Below are experts of layer 3 (counted from 0) of a mixture-of-experts language model. Rows are named router (the router's row for the expert), gate (a neuron's input weights, with its number), up (a neuron's input weights, with its number) and show model dimensions 32-63. Each number is 128 + 24 x the weight over its row's rms, rounded and kept within 0 to 255.
Before each expert's rows: a language model's description of what the expert responds to. This comes from a sample of Wikipedia text that the model never trained on.

# expert 13
What it handles: Measurements and Thai text
router [137  87 102 103 130 118 118 162 156 157 163 166 159 160  86 123 160 157 150 103 102 114 106 163 104 158 108 112 109 119 120 101]
gate0 [151 137 110 114 147 101 137 133  96 128  83 120 120  86 138 132 119  71 142 131 121 133 112 167 129 145  90 128 123 119 107  95]
up0 [120 137 105  86 150 154 179 160 155 192  96 131 175  87 107 116  77 124 137 108 141 127 119 122 127 156 128 137 126 138 128 114]
gate1 [127 150 130 118 114 104 156 118 118 130 149 111  96 100  83 151 199 102 126 160 151 177 152 144 139 123 118  68 146 127 138 140]
up1 [119  96 123 146 159 175 114 116 172 142 116 117 156 184 159 113 131 148 138 105 106  89 102 148 135 182 176 149 105 136  72 149]
gate2 [103 115  84 141 134 156 120 153 155 129 138 152 140 130 158  98 100 121 111 136 111 159 152  98 149 129 123 135 135 127 119 195]
up2 [200 130 139 140  86 123 106 146  98 152 107 162 120 138 163 122 169  99 100 189 118 137 150 111 144 148  97 122 182  80 136 101]
gate3 [ 99 142 155 116 111 128 139 118 158  87 146 158 110 140 107 142 120 131 180 120 145 108 142 105 134 125  77 102 203 158  98 135]
up3 [163 112 139 186 144 123 132 130 125 130 102 128 113 128 163 130 101 108 134 112 130 134  92 128 144 144 130 155 154 134 128 102]
gate4 [154 163 139 122 151 117  91 144 163 130 108 153 121 146 128  80 141 136 132 114 168  98 132 144 137 107 148 124  98 180 168 126]
up4 [111 124  88 111 135 115 122 134 153 168 112 121 129 145 110 102 154 117 123 110  95 128  87 119 125 115 147 140 136  98  99 181]
gate5 [ 88 112 125 111 136 116 117 188 102 144 136 119 132 127 146  79 125 183 158 141 143 146 122 128 131 136 143 123 115  77 119 107]
up5 [123 106  92 118 104 148 153 133 166 142 136 133 107 161 114 137 134  95 100 143 168 178 114 169 130  99 139 142 131 119  67 120]
gate6 [ 86 106 126 127 191 125 117 142 191 159  88 132 147  96  96 145 146 135 173 134 124 137 145 134 124 134  81 137 147 166 150 179]
up6 [139 127 140  70 159 137 168 168 100 106 155  86 146  94 127 119 100  85 149 140 172 148  86 128 106 138 110 119 120 165 160 133]
gate7 [ 51 138 111 144 147 148 143 110 175 166 156 119 171 134 116 138 122 135 151 141  89 125 155 148 106 120 131  69 152 132  89 144]
up7 [145 101 153 109 136  77 135 110 117 151 125 170 117 134 145 103 111 103 120 124 154 125 144 139 144 103 106 134 147 142 177 163]
gate8 [109 100 141 121 164  76  95 138 170 115 143 173 109 113 145 139 135 139 111 143 143 131 151 109 100 129 107 151 154 109 102  83]
up8 [149 109 127 132 101 143 110 118 119 125 126 151 193 165 104 132 117 127  98 116 152 184 169 124 109 137 146 110 131 115 152 146]
gate9 [104 136 151 115 165 148 122 139 142 119 132 127 149 154 117 153 131 142 140  94  96 133 139 157 161 178 123 145 134 181 126 144]
up9 [138 126 152 145  88  69  75 148 131 138 132 164 155 112 138 125 106 121 114 196 135  89 152 120 141  99  78 115 123 103 142 166]
gate10 [ 88 151 122 135 122 125  99 102 176 144 121 143 155 170 134 129 135 101 121  85 157 140  98  80 120 117 169 115 162 117 126 143]
up10 [150 120 130 129 116 129 138 170 138  80 139 167 122 115  78 122 137 120 123 186 110 127 113 100  90 188 117 100  95 119 120 115]
gate11 [ 89  92 120 106 107 133 142 115 120  72 155 121 122 176 109 150 157 126  94 117 116 135 158 163 144 126 131 102 104  85 117 143]
up11 [138 173 164 111 153 144 115 102  92  87 131 170 111 131 148 145 136 139 144  85  99 156 166 140 139 178 109  74 153 123 127 112]
gate12 [ 88 154 135 131 120 121 129 126  98 142 124 165 122 155 106 140 151 115 151 142 119 124 120 102 149 102 172 117 117 147 123  80]
up12 [158 114 134 120 101 100 136 159 138 135 115 161 118 104 143 115 168 153 136  86 159 128 121 141  80 109 188  97 112 143 138 121]
gate13 [107  91 109 200 127 121  98 131 166 137 138 144 167 110  81  99 168 127 106 116 116  93 105  97 143 147 138 106 155  87 118 125]
up13 [109 152 112  89 124 116 120  72 128 131  82 176 107 154 115 122 160 129  90 126 120 169 117 149 129 101 146 130 119 135  85  59]
gate14 [ 96 110  85  96 120 106  95 102 139 145 121 150 101 117 102 132 109  94 157 126 103 107 133 126 113 120 147 132 155 108 149 127]
up14 [128 125 138 137 108 114 133 101 134 123 122 117 135 108  93 116 141 116 127 127 127 166 113 147 135 150  92  64 141 135 102 174]
gate15 [177 120 137 105 129 135 127 106 126  90 142 151 128  98 139 110 140 122 158 185 120 132 101 150 154  89 115 104 183 147  86 172]
up15 [138 126 114 163 164 154 124 119 100 116 119 142 144 147 113 147 149 158 103 124 116 110 136 141 171 170 131 139 138 110 136 118]
gate16 [122 169 122 117 123 104 128 141 136 124 119 111 132  98 139 127 146 148 166 118 157 150 132 132 122 130 128 142 130 140 153 156]
up16 [112 141 137 147 144 128 161 143 124 116 102 103 139 122 119 141 126 154 119 132 144 147 172 132 121 105 140 155 139 142 149 168]
gate17 [173 155 131 121 123 107 117  95 129 115  87  74 103 172 131 114 144  96 134 153 145 142  96 139 122 114 127 167 125 115 116  85]
up17 [136  95 153 170 110  97  96  85 131 149 144 146  93 146 125  67 136 142 115 107  94 113 172 121 140 153 194 137  95  93  98 133]
gate18 [142 120 108 128 125 132  87 114 147 147  95 158 158 147 144 127 104 119 116 101 104 121 125 126 127  79 145 111 153 137 153  84]
up18 [135 115 137 116 128 107 146 127 133 146 133 118 124 113 149  95 106 155  83 110 132  83 182  93 134 160  92 116 181 156  99 141]
gate19 [116 113  91 153 176 122 130 111 101 100 112 111 127 142 105 139 124 138 128 108 167  89 127 160 136 147 127 107 138 109 127 150]
up19 [117 138 170 115 150 121  88  90 129 147 130 178 162 123  70 152 121 109 159 108 139 148 155 123 112  70 117 105  95  98 117 134]
gate20 [132 121 121 139 179 111 120 172 126 156 142 142 146  95 122 148 151 114  95 128  79 145 113 121 140 117  94 118 150 146  96 177]
up20 [127 112 184 137  77 125 139 159 158 157 133 158  90 118 133 111  99 135 111 113 158 142 142  77 141 133 158 152 155 131 107 155]
gate21 [151 132 106 162  83 165  99 137 141 102 164 110 115 156 122  81 129 161  88 141 126 109 110 117  91 133 150 123 137 154  88 107]
up21 [ 74  92 120 110 126 102 134 144 130  85 107 118 130 116 111 119 132 103 127  96 138  63 167  83 137  97 138 131 139 146  91 129]
gate22 [146 101 134 132  88 111 104 114 168 144 152 128 100 122 140 111 114 103 155 115 149 129 119 138 144 127 141 138 129 148 128 127]
up22 [132 133 117 134  86 102 145 169 148 140 104 121 107  96 100 127  90 106 118 123  98 125  97  88 131 133 155 131 127 131 133 117]
gate23 [179 146 134 144  98 164 110 121 142 131 135 104 113 142 120 125 124 150 113 105  79 129 124 135 145 155  90 138 122 120  94 107]
up23 [106 140 157 136 118 122  97 151 103 107 154  79 172 156 121 129 141 136  65  88 101 144 171 106 103 143 125 133 139 137 158 126]
gate24 [145 111 138 141 110 129  99 136 112 110 129 180 164 138 147 129 164 151 142 117 147 114 158 149 131 165 153 112  98 137 141 133]
up24 [149  59 155 150 159 138 136 146 111 159  92 120 131 130 130 116 138 143 139 149 151 147 154 138  81 121 146 148 104 149 137 127]
gate25 [118 161 149 131  98 161 106 180 129 127 105 131 139 152  84  99 150 127  98 111 177 129 144 156 160 102 118 129 141 137 115  95]
up25 [160  71 109  84 129 110 101 140 118 124 130 122  58 114 125 124 102 143 153 140 115 153 174  92 132 104  88 131 117 138 123 101]
gate26 [137 153 114 116 169  88 134 150 109 141 144 136 108 144 116 142 116 122 136 168 149 195 111 123 164 129 141 145 123 122 100  95]
up26 [106 131  60 152 100  40 138 155 160 139 106 141 175 119  99 117 140 122 129 188 159 151 174 102 129 137 122  92 123 153 107 143]
gate27 [120 136 112  77 133  99 146 131 150 148 151 125 120 124 135 125 150 148 148 114 140 115 159 148 142 147 109 153 102 115 100 137]
up27 [153  90 126 127 180 132 148 148 102 108 127 105 163 130 143 122 108 107 127 110 149 160 133 102 107 133 153  99  98 122 136 153]
gate28 [122 111 130 104 118 123 193  97 145 103 147 126 112 139 118  73 161 103 138 132 127 110 169 148 110 130  76  95 125 160 155  95]
up28 [171  92 121 112 124  98 110 157 158 116 132 159 142 143 152 133 149 181 117 127 150 100 113 117 146 126 113 109 126 127 102  83]
gate29 [105 109 119 108  80 114 145 119  93 158 120 136 138 165 135 149 128 115 118 107 165 102 126 111 117 122 116 132 144  91 107 148]
up29 [123 117 104 148 135 124 107 146 106 143 112 119 141 139 139 173 149 107 129 114 119 115 140 156 152 168 155 113  99 105 147 121]
gate30 [155 121 128 136 133 134 153 145  85 137 124 137  73 159 125 105 128 113 122 109 148 131  99 181 171 122 121 128 130 133 128 144]
up30 [146 155  88 141 136 147 152  94 109 170 154 139  77  94  97 146 128 160 127 119 148 161 167 135 188  98 139 153 177 129 133 129]
gate31 [149 125 126  71  93 102 119 141 106 145 162 143 154 115 152  98 160 118 159 119  88 127 138 131 125 112 174 116 124 160 131 144]
up31 [105 108 117 152 106 144 134  99 155 133 112  82 107 135  92 170 139 134 117 133  89 141 133 139  86 164  88 149 112 103 118  88]
gate32 [105  95 123 139 103 106 104 105 149 111 148 127 123 122 106 141  92 132 145 142 107 132 122 124  98 147 108 120 104 160 110 135]
up32 [144 146 142 136 118 109  52 150 170 110 106 151 138 172 118 179 156 137 105 168 102 117 164 110 148 134 102 106 109 136 147 161]

# expert 40
What it handles: Thai bytes, institution names
router [120  93 103 101 127 124 130 145 147 172 166 152 149 165  92 138 160 154 148  95 101 101  99 154  94 155 110 105 101 131 114 102]
gate0 [127 143 154 100 135 127 109 194 128 139 153 122  97 151 105 117 139 152 134 148 114 118 172 105 128 119 130 119 130 104 104 130]
up0 [141 147 126  68  77 121  96 121 148 119 122 114 105 170 128 116 141 156 103 170 142 106 122  94 110 139 117 132 147 141 164 163]
gate1 [123  77 135 173 119  93 140 128  99 149 146 100 123 148 158 127  79 143 161 147 147 108 126 109 132 137 122 101 146 133 128 123]
up1 [167 131 106 127 143 130 130 150 144  98 108 143 136 128 121 147 158 113 124  93 162 112 160 118 110  73 156 105 110 114 144 136]
gate2 [160 122 138 105 133 133 126  75 121 135 145 127 144 118 118 112 101 115 115  94 122 125 120  96 159  81 134 118 114 135 122 124]
up2 [175 179 114 138  92 167 131 112 119 124 142 151 139 103  91 119 175 135 128 139 145 126 141 160 155 125 124  89 129 153 158 181]
gate3 [126  95 134 143 150 161 114 171 150 189 113 153 149 110 129 125 147 154 134 169 118 132 126 127 131 146 120 184 150 147  83 142]
up3 [ 86  75 116 142 109 135 170 158 103 134 129 151 122 138 133 122 147 106 129 101 116 123 127 128 112 118 115 162 110 137  77 138]
gate4 [103 131 101 163 122 145 145 111 129 168 108 148 129 116 135 131 132 117 108 145 145 149 171 127 141  76 130 143 138 177 109 122]
up4 [113 129 135 126 122 186  59 131 163 125 118 165 109 148 117 139 142 114 170  84  96 128 150 139 149 161 117 121  91 147 175 143]
gate5 [ 91 130  99 118 141 118 147 121 113 142 127 148 117 154 145  97 125 114 118 132  97 160 120 162 127 163 130  85 139 160  89 171]
up5 [109 150 155 123 121 119 120 154 112 169  89 126 120 155 154 161 129 163 181 145  95 169 124  96 119 132 126 129 113 122  74 148]
gate6 [133  75 155 122 145 149 127 119 160 161 132 138 140 118 141 120 112 107 123 120 117 122 158 169 130 143 116 138 104 115 161 136]
up6 [131 117 120 161  93 156 110 101 166 135 121 141  99 114 163 102 142  78 104 152  71 156 126  99 129 152 149 163 139 133 139 135]
gate7 [113 100 143 139 105 127  95 129 134 127  51 103 140 101  93 144 109 132  82 101 107 137 112 116  96 152 108 129 111 142 120 115]
up7 [134 139 174 129 120 137 112 144 136 161 142 130 102  90 104 158 136  92 117 126 139 108 128 129 142 158 153 114 148 117  99 163]
gate8 [ 98 118 100  92 148  81 153 154 142 153 148 152 145 157 128 125 113 112 104 118 132 123 184 171 111  86 119 124 135 103 172 139]
up8 [ 96 116 125 140  57 150 128 126 146 123 120 144  76 149 112 135 108 182  84 117 109 121 121 130 104 137 159 116 164 153  84 151]
gate9 [133 151 117  90 102 127 141 100 106 133 113  86 117 130 164 128  85 166 133 138 135  94 132 116 127 158 100 128 120 148 106 155]
up9 [118 131 126 120  75 118 140 163 141 119 109 118 148 150 151  94 109 139 141 110 128 136 145 152 144 120 134 119 112 188 148 136]
gate10 [ 90  96 129 160 136 120 119 142 132 116 130 108 123 135 101 116 129 132 132 153 124 125 140 144  64 100 132 128 126 171  93 161]
up10 [121 135 128 165  99 123 150 130 118 139 115 125 100 154  70 178 115 118 129  97 116 115 130 130 120 135 106 107 139  79  91 138]
gate11 [137 138 108 146  78 170 106 142  94 123 176 141 163 189 165 103 175 126 108 181 148 114 156 128 120 100 143 105 151 109 152 145]
up11 [ 94 124 113 193  93 121 107 136 132 110 155 127 153 100 113 111 117 120 104 151 113 147 102 177 153 137 103 138 148 115 172 122]
gate12 [122 124 121 101 148 161 119 120 163 150 125 146 101  86 153 129 105 109 140 137 151  98  99 120 134 124 161 123 155 114  74 120]
up12 [112 119 137 130  91  96 101 109 108 100 134 159 129  98 196 157 145 142 125  97  68 109 129 107 112 117 155 128 111 113 120 112]
gate13 [139 146 129 119 100 147 153 111 141  86 126 102 147  97 139 110 116 125 164 127 148 143 155 125  95  86 122 160 136 115 143 118]
up13 [ 73 144 146 145 103 110 125 152  92  98 153 145 107 142 141 105 140 103 141 136 150 119 100 109 139 128 111  87  99  89 125 143]
gate14 [160 129 159 154 107 125 124 134 144 139 121 106 151 145 150 110 156 116 152 131 120 149  90  97 144  92 124 106 139  90 150 148]
up14 [109 121  95 113 141 145 153 131 115 134  95 110 142 107 126 137 131 141 100 152 137 113 101 143  69 117 168 112  96 137 175 116]
gate15 [119 161 129 144 114 108 134 134 146 105 127 140  98  83 134 153 121 133 146 115 116 116  68 141 138 118 144 124 166 101 119 171]
up15 [113 170 134 130 121 124 148 178 116 123 110 138 106  87 101 135 163 119 110 133 152 158  96 145 116 149 141 124 128 129 102 121]
gate16 [168 137 132 167 121 124 114 155 125 115 122 149 116 134 147 103 121  82 131 154 135 152 126 143  88 136 130 112 117 110 105 148]
up16 [149 164 102 138 112 164 131 182  82 138 106 145 131 150  95 153 131 138 105 133 157 105 140 133 110 102 152 107 112  81 135 119]
gate17 [129 150  98 115 128 116 150 154 101 133 127 127 116 129 145  87 123 131 164  93 118 153 131 103 112 124 118 158 159 133 146 156]
up17 [109 153 110 141 131 142 121 155 127 172 144 123 175 122 155 156 133 112 115 120 145 103 119 120 159  96 102  77 128 107 111 111]
gate18 [111 191 147 106 103 196 132 127 132 152 132 137 167 118  99 169 176 134 148 146  92 103 136 160 131  99  96 104 150 140 120 180]
up18 [100 145 116  77 145 147 160  95  91  95 133 132 148 142 191 130 128 161 117  94 110 130 109 125 125 150 144 132 117 121 113 146]
gate19 [122 131 159 151 117 131  97 147 121 130 116 126 118 127 106 122 112 127 109 120  93 125 131 139 100  92 139 120 144 121 134 114]
up19 [158  73 115 106 152 126 126 130 170 184 153  91 134 126  99 137 136 136 109 181 151  94 137 113 139 144 107 153 157 128 166 123]
gate20 [141 121 110  62 107 143 100 109  99 131 149 144 129 121  76 133 148 137 119 129 133  85 136 125 101 126 112 120  90 104 131 103]
up20 [111 144 116 137 132 115 109 158 119 107 107 135 148 170 166 123 152 164 154 150  94 135 116 187 122 117 153 143 159 167 141 133]
gate21 [162 138 127 129 129 103 114  82 123 120 138 131 131 168  82 138 139 123 116  99  90 111 129 145 117 112 116 162 114 124 149 131]
up21 [119 111 186 141 147 134 105 131 152 161 141 150 166 122 101 127 145 128 157 116 145  78 135  89 110 175 121 143 120 127 134 101]
gate22 [162 143 139  94 130 139 113 104 131 141 118 125 123 149 115 130 112 106 135  82 155 140 154 132 155  88 124  88 156 134 108 171]
up22 [141 137 152 107 162 119 149 152 161 119 132 101 129 161 152 171 141 158 145 151 138 116  52 134 139 171 107 120 105 149 112 115]
gate23 [ 90 153 155  73 191 143 119 100 142 134 118  93 149 138  91 128 130 110 152 119 113  88  87 130 146 128 135 113 116 140 135 140]
up23 [147 141 137 143 121 132 118 119 163  82 125 123 163 102 114  98 115 155 138 145 152 130 123  80 104 162  99 170 104 140 138 135]
gate24 [130  85 140 117 152  96 171 118  65 170 122 127 170 140 146 135 155 104 183 131 130 131 119 128  91 117 158 129 136 120  63 124]
up24 [182 150 151 161 136 171 160 152 137 143 125 117 120 134 136 134 148 138 174 145 139 128 130 120 157 115  89  98 145 152  97 165]
gate25 [138 143 118  91 129 123 141  66 141 125 159 155 102 117 107 105 126 143 131 134 161 133 107 143 123 164 141  71 134 131 126 137]
up25 [143 106 134 103 141 141 136  73 120 112 123 152 158 117 181 158 171 144 141 171 188  76 102 130 187 115 123 102 126 140 152 126]
gate26 [124 122 150 107 137 111 147 150 133 130 139 128 102 153 143  85 151 167 128 170  99 147 126 119 134  86 128 143 113 137 118 105]
up26 [111 139  92 136 143 145 136 130 120 165 113 162  89 122  88 123 136 111 176 119 166 152 115 162 129  79 151 147 107 121 121 139]
gate27 [126  77 153 153 116 140 114 128 137 107 148 101 134 137 112 141 162 145 149 113 147 150 165 164 132  96 146 123 125  98  75  94]
up27 [183 130 110 110 127 152 175 140 112 132 110 123 121 100 129  86 168 153 145 114 104 117 112 119 118 150 154 125 124 112 129 108]
gate28 [140 146 127 119  94 148 157  71 154 155 166 116 132 142 129 134 159 138 129 132 109 136 114 124 115 125 196  80 119 116 144 150]
up28 [137 142 132 125 107 100 123 135 150 130 129  90 135 130 107 105  85 105 111 136 122 117 141 136 152 133 107 127 117 116  83 147]
gate29 [122 104 150  79 146 133 126 108 105 113 149 121  88 123  95 117 139 100 108 127 139 122 141  65  96 135 140  91 150 108 137 168]
up29 [155 177 108 169 138 180 172  96 161 121 158 160 129 182 170  92 115 138 139 120 105 110 180 176 122 171 116 130 103 158 135  96]
gate30 [125 111 120 119 111 117 117 162  98 104 112 125 105 111 172 155 164 139 161 146 110 117  98  98 133 153 131 116  83 135 138 128]
up30 [144 123 143 102 158 135 136  84 122 132 117 169 136  91 102 160 125 132 151 133 101 166 140 133 166 128  92 141  50 125 126 102]
gate31 [131 112  95 126 101 122 113 115 135 149 140 133 123 106 106 121 149 174 152  99 112 114 148 141 105 124 153 129  89 148 150 127]
up31 [113 182 109 161 154 155 125  95 134 144 119 148 102 125 100  72 186 100 116 135 142  94 137 101 129 126 122 138 141 141 141 130]
gate32 [127 165 153 119 133 121  88  92  86 128 166 131 133 113 157 151 119 142 149 152 127 115 126 168 140 143  94 114 103 124  97  92]
up32 [107 154 134 138 117  78 162 117 143  69 134 143  88 135 116 134  86 186  97 151 100 102 124 110 141 184 131 116 136 115 100 128]

# expert 1
What it handles: Mixed word fragments
router [122  91 102 108 130 125 127 153 155 152 168 159 150 160  95 129 164 155 150 100 101 102 102 174  97 157 105 103 119 122  99 101]
gate0 [115 164 127 127 127  77 120 137 169 127 139 168  69  97 137  83 116  95 131 121 121 128 123 143 147 114 102  87 139  65 110 131]
up0 [118 112 158 144 157 126  95 167 117  90 137 109 159 154  90 136 122 122 148 142 116 102 116 132 129 143 120  86 161  92 126 161]
gate1 [140 131 131 133  78 128 141 108 168 107 124 123 111 156  95 157 135 125 153  53 143 129 146 160 118 106 125 115 111 178 148 164]
up1 [121 154 108 142  94 115 112 119 145 141  93 143  90 119 119 126 166 147 157 166  87 107 143 119 124 131 110  69 124 108 113 157]
gate2 [136 118  93 127 122 122 133 115 130 162 157 158 135 170 123 119 151 151 130 146 105 111 124 139 117 137 142 107 133 146 100 124]
up2 [102  95 123 160 120  99 131 146 102 134 132 107 128 143 124 138 105  92 158 138 120 133 109 129 128 147 182  95 131 100 150 143]
gate3 [155  87  87 126  98 137 120 127 176 126 181  42 157 156 142  90 128 152 145 125 125 148 116 147 107 122 118 149 159 124 146 123]
up3 [129 142 132 154 130 111  85 126  92 133  94  99 125 113 183 124 140  97 108 147 142  95 142 140 127 170 119 146 135 101 161 150]
gate4 [137  88 104 175 137  75 143 123  98 162 135 124 141  94 117 114 129 158 127 101  68 163 135 142 118 139 123  86 106 137 128 153]
up4 [133 139 196 129 174 123 134 108  83 145 160 127 148 160 143 111 123 139 139 139 171 177 103 153 103 104  97 102 162  97 141 141]
gate5 [149 132 114 104 137 118 157  93 115 102 139 149 145 181 133 103 157 134 103  97 166 127 173 131 124 116  98  87 160 128  93 115]
up5 [119 129 115  91 145 143 137 104 175  67 149 108 133 123 133 142 128 149  78 101  78 133 158 144 163 135 130 132 140 129  95 106]
gate6 [117  84 144 136 142  88 152 113 162  99 107 131 107 148 113 115 159 133 126 104 109 116 143 138 151 103 129  99 127 131 117 138]
up6 [155 121 128 139 111 150 123  90 107 131 104 119 115 139 133 126 144 131 108 136  93 145 158 144 100 154 105 123 145 138  83 129]
gate7 [133 139 106  98 124 112 125  93 133 163 106 158 104 129 117 130 150 133 174 163 121 130 122 109 143 108 100 113 129 120 106 192]
up7 [117 128 117 124 142 140 135 152 145  98  90 119 135 146 138 135 119  92 157 115 168 151 107 154 149 115 135 148 152 101 124 137]
gate8 [107  97 155 199 111 106 136 123 149 161 120 164 160 149 130 100 103 138 122 148 170 132 123 139 107 146 115 128  94 153 146 135]
up8 [150 152  99 187 142 144 123 104  95 113 170 100 122 136 105 120  85 173 103 129 112 106 155 157 125 111 114 157 145 145 153 158]
gate9 [134 131 104 115 124 141 114  86 122 132 133 105 171  88 151 115 116 150 171 126 109 122 111  80 120 129 141 137 124 104 115  90]
up9 [113 132 147 158 145 122 112 140 148  96 141 139 118  73 126 141 167  82  82 109 107 147 156 144  96 132  90  93 109 137 165 124]
gate10 [ 93 163 127 111  99 146 117 141 131 141 115 125 145 122 147 140 146 101  94 150  87 114  91 125 156 183 119 129 144 107 144 134]
up10 [ 99 142  84 148 162 100 121 133 152 161 155 124 118  92  96 157 157 100  80 108 124 119 128 136 110 153 153 162 138 121 101 121]
gate11 [115 109 144 162 186 146 100 120 155 161 120 145 156 134 130 151 108 124 172  95 140 166  97 153 135 106 132 156  85 121 136 118]
up11 [116 140 113 134 157 148 109 124 110 123 162 130 178 117 122 161 123 147 173 109 127 110 111 147 124 139 104 193 125 141  93 171]
gate12 [ 85 162  84 154 115 134 129  95 109  95 129 151  99 113 114 122 129 103 126 134 130 153 160 141 128 142 166 152  86 116 145 123]
up12 [149 100 124 132 122 131  86 112 121 119  84 142 110 131 104 152 139 145 183 132 116  78 114 146 115  83 122 106 108 161 150  70]
gate13 [125 172 148 147 106 136 122 130 113  92 173 164 158 159  66 147 135 160 117 158 113 139  77 149 162  95  71 124 168 142 122 134]
up13 [121 114 121 153 125 124 154 103 108 119 123 100 140 161 140 118 106 152 129 123 109 147 142 173 160 130  95 112  93 136 130 102]
gate14 [ 84 132 147 126 116 133 129 109 142 123 159 154 133 118 120 126 123 131 145 113 121 141 104  92 129 151 126 118 140 116  83 152]
up14 [130 134 193  88 127 143 105 150 102 117 122 126 137 176 145 176 154 146 130 126  87 126 122 130  98  88  94 112 116 126 122 150]
gate15 [137 104 141 165 163 166 111 139 162 108 111 167 133 163 115 120 143 117 140 174 112 146 104 152 122 132 104 110 152 131 144 103]
up15 [129  92 137 116 109  96 163 134  78 148 149 117 145 145 127 186 101 140 116 142 102 118 154 122 135 124 100 166 103 163 104 128]
gate16 [132 134 117 160 107 135 127 120 135  91 117 151 136 156 107 127 119 135 146 128 100 155 112 109 119  99 134  94 144 119 115 157]
up16 [121 108 133 120 118 115 132 105 128 149 136 119 134 149 108 109 129 131 129 123 142 124 122 195 117 168 147 157 123 132 153 169]
gate17 [ 85 102 125 139 142  88 115  95 107 141 133 150 162 103 150 105 112 125 127  97 122 138 106 161 147 109 128 165 127 163  78 150]
up17 [103  99 110 108  92 120 104 114 120 131  76 115 209 127 166 121 125 136 111 119 123 132 123 126 110 162 111 140 147 136 153 116]
gate18 [140 160 164 147 128 147 142 149 119 172 142 111 173 143 117 103 149 145 145 122 105  67 133 132 163 129 107 133 114 117 147  89]
up18 [129 126 119 111 105 119 122  97 124 120 145 126  67 127 151 166 109 148 101 127 174  94 132 132 113 109 143 107  89 107 116 157]
gate19 [155 157 141 110 126  87 140  94 124 148  91  87 134 134 109 111 168  93 119 136 134 101 167 132 178 133 132  97 147  98 146 108]
up19 [130 140 193  83 138 105 123 119 105 100  98 116 173 123 150 119 146  88 126 164 106 112 118 112 143 176 107 120 117 140 147 120]
gate20 [ 93 121 166  94 120 167 108 107 128 175 137 136 120 126 117 117 123 164 137 120 101 145 128 146 144 100  88 130 124 128 132 114]
up20 [129 129 109 127 124 145  86 122 137 115 147 129 120  95 163 121 124 147 124 148 112 160 119 117 127  63 202 138  90 122 144 146]
gate21 [126 166 177 141 126 150 115 152 159 126 156 131 113  94 172 119 140 113 127 118 122 139 111 137 117 163 133 137  77 101 155 102]
up21 [112 134 123 148 119 124 167 174 115 116 132  99 159 117 106 150 147 125 149  89 145 115  66 145 156 106 144 126 122 142  89 166]
gate22 [140 102 109 129 130 164 146 110 130  98 142 144 107 144 117 145 130 122  98 129 136 156 173 158  83 118 109 138  96  95 107 113]
up22 [126 141  95 115  82 118 149 100 123 122 138 110 106 125 132 113  86 141 128  94 132  74 141 102 124 128 154 131 111 108  84  76]
gate23 [126  83 128 110 135 102 164 171 151 109 112 108 145 113 114 132 103 153 137  91 100 154 102 150 131 119 134 108 116 121 176 127]
up23 [ 76  96 142 145 136 123 119 128 149 121 107 134 144 121 148 174 148 151  98 143 111 169 127 128 116 111 107 121 121 117 105 141]
gate24 [132  98 112 130 141 169 171 169 121 154 174 129 117 156  99 171 112 147 117 147 129  95 128 130 168 108 127  89 113  92  81 146]
up24 [123 131 164 151 103 110  86 124 104  78 117 120 105 145 108 102 141 133  81 147 130 123 109 158 139 181 156 156 136 127 105 138]
gate25 [131 133 164 147 111 102  77 156  95  88 149 147 118 107 132 120 137 127 168 131 153 129 133  98  82 119 117  88 203 114 119 153]
up25 [124 123 127 103 149 110 118 115 154  68 139 117 104 127 124 140 134 132 107 199 147 179 102 122  81 148  90 120 165 131 132 165]
gate26 [177 104 179 118  99 124 151 131 135 127 159 130 142 151 154 129  89 111 125 134 165  88 131 165 111 101 125 148 139 141 128 139]
up26 [119  90  99 113 171 152 130 107 123 143 104 136 116  81 131 162 118 144 121 124 100 163 118 169 170 124 157 127 100 123 122 115]
gate27 [152  83 156 151  71 113 103 143 121 160 151 119 166 152  98 160 108 121 170 105 120 183 174 147 127 154 117 118 144 127 114 149]
up27 [155 126 161 173 124 116 190 164  81 118  91 152 134 121 158 152 134 133 130  97 134 138 124 150 112 125 117 165 147 132 129 145]
gate28 [ 95 115  86  92 143 155 138 133 117 158 135 174 122 112  54 108 120 165 166 139 180 104 128 125 122 165 132  97 119  97 105 154]
up28 [113 129  85 114 115 136 147 131 112 145 168 149 124 141 133 115 126 106 122 126 171 144 128 149 144 109 103 155 172 107 110 128]
gate29 [ 99 133 133 186  97 105 142 143 133 140 142 145 126  88 112 122 158 128  90 164 111 143  84 183  95 147 130 136 179 147 133 110]
up29 [173 101 112 112  82 142 153 107 121 157 109  96  91  61  83 124 107 161 151 125 125 154 101 142 117 134 115 123 107 122 134 136]
gate30 [143 148 138 139 121 107 166 117 116 114 129 127 128  99 109 167 138 137 146 183 166 135 138 193 116 130 149 125 175 125 150 153]
up30 [161 130 117 137 148 141 119 114 122 139  73 120  96 174 102 130 139 131 163 126 134 116  79 157 104 116 144 136 125 128 191 137]
gate31 [129 128 154 123 148 120 135 132 113 139  97 108 128 120 145 137  94 127  97  85 175 118 153 135 120 156 142  58 115  68 124 127]
up31 [131 142 153  95 116 136 128 125 127 120 156 144 133 194  92 138 100 132 140 102 122 159 127  80 139 122 146 169 106 156 126  81]
gate32 [141  90 108 107 135 117 138 161 111 108 142 155 100 144  85 107 132 116 146 136 130 151 113 150 130  87 140 117 143 117 132 149]
up32 [136 172 180 150 138 130  97 111 121 113 136 119 111 130 108 125 109 113 144 130 108 108 142 124  89 175 150  94 154 143 113 125]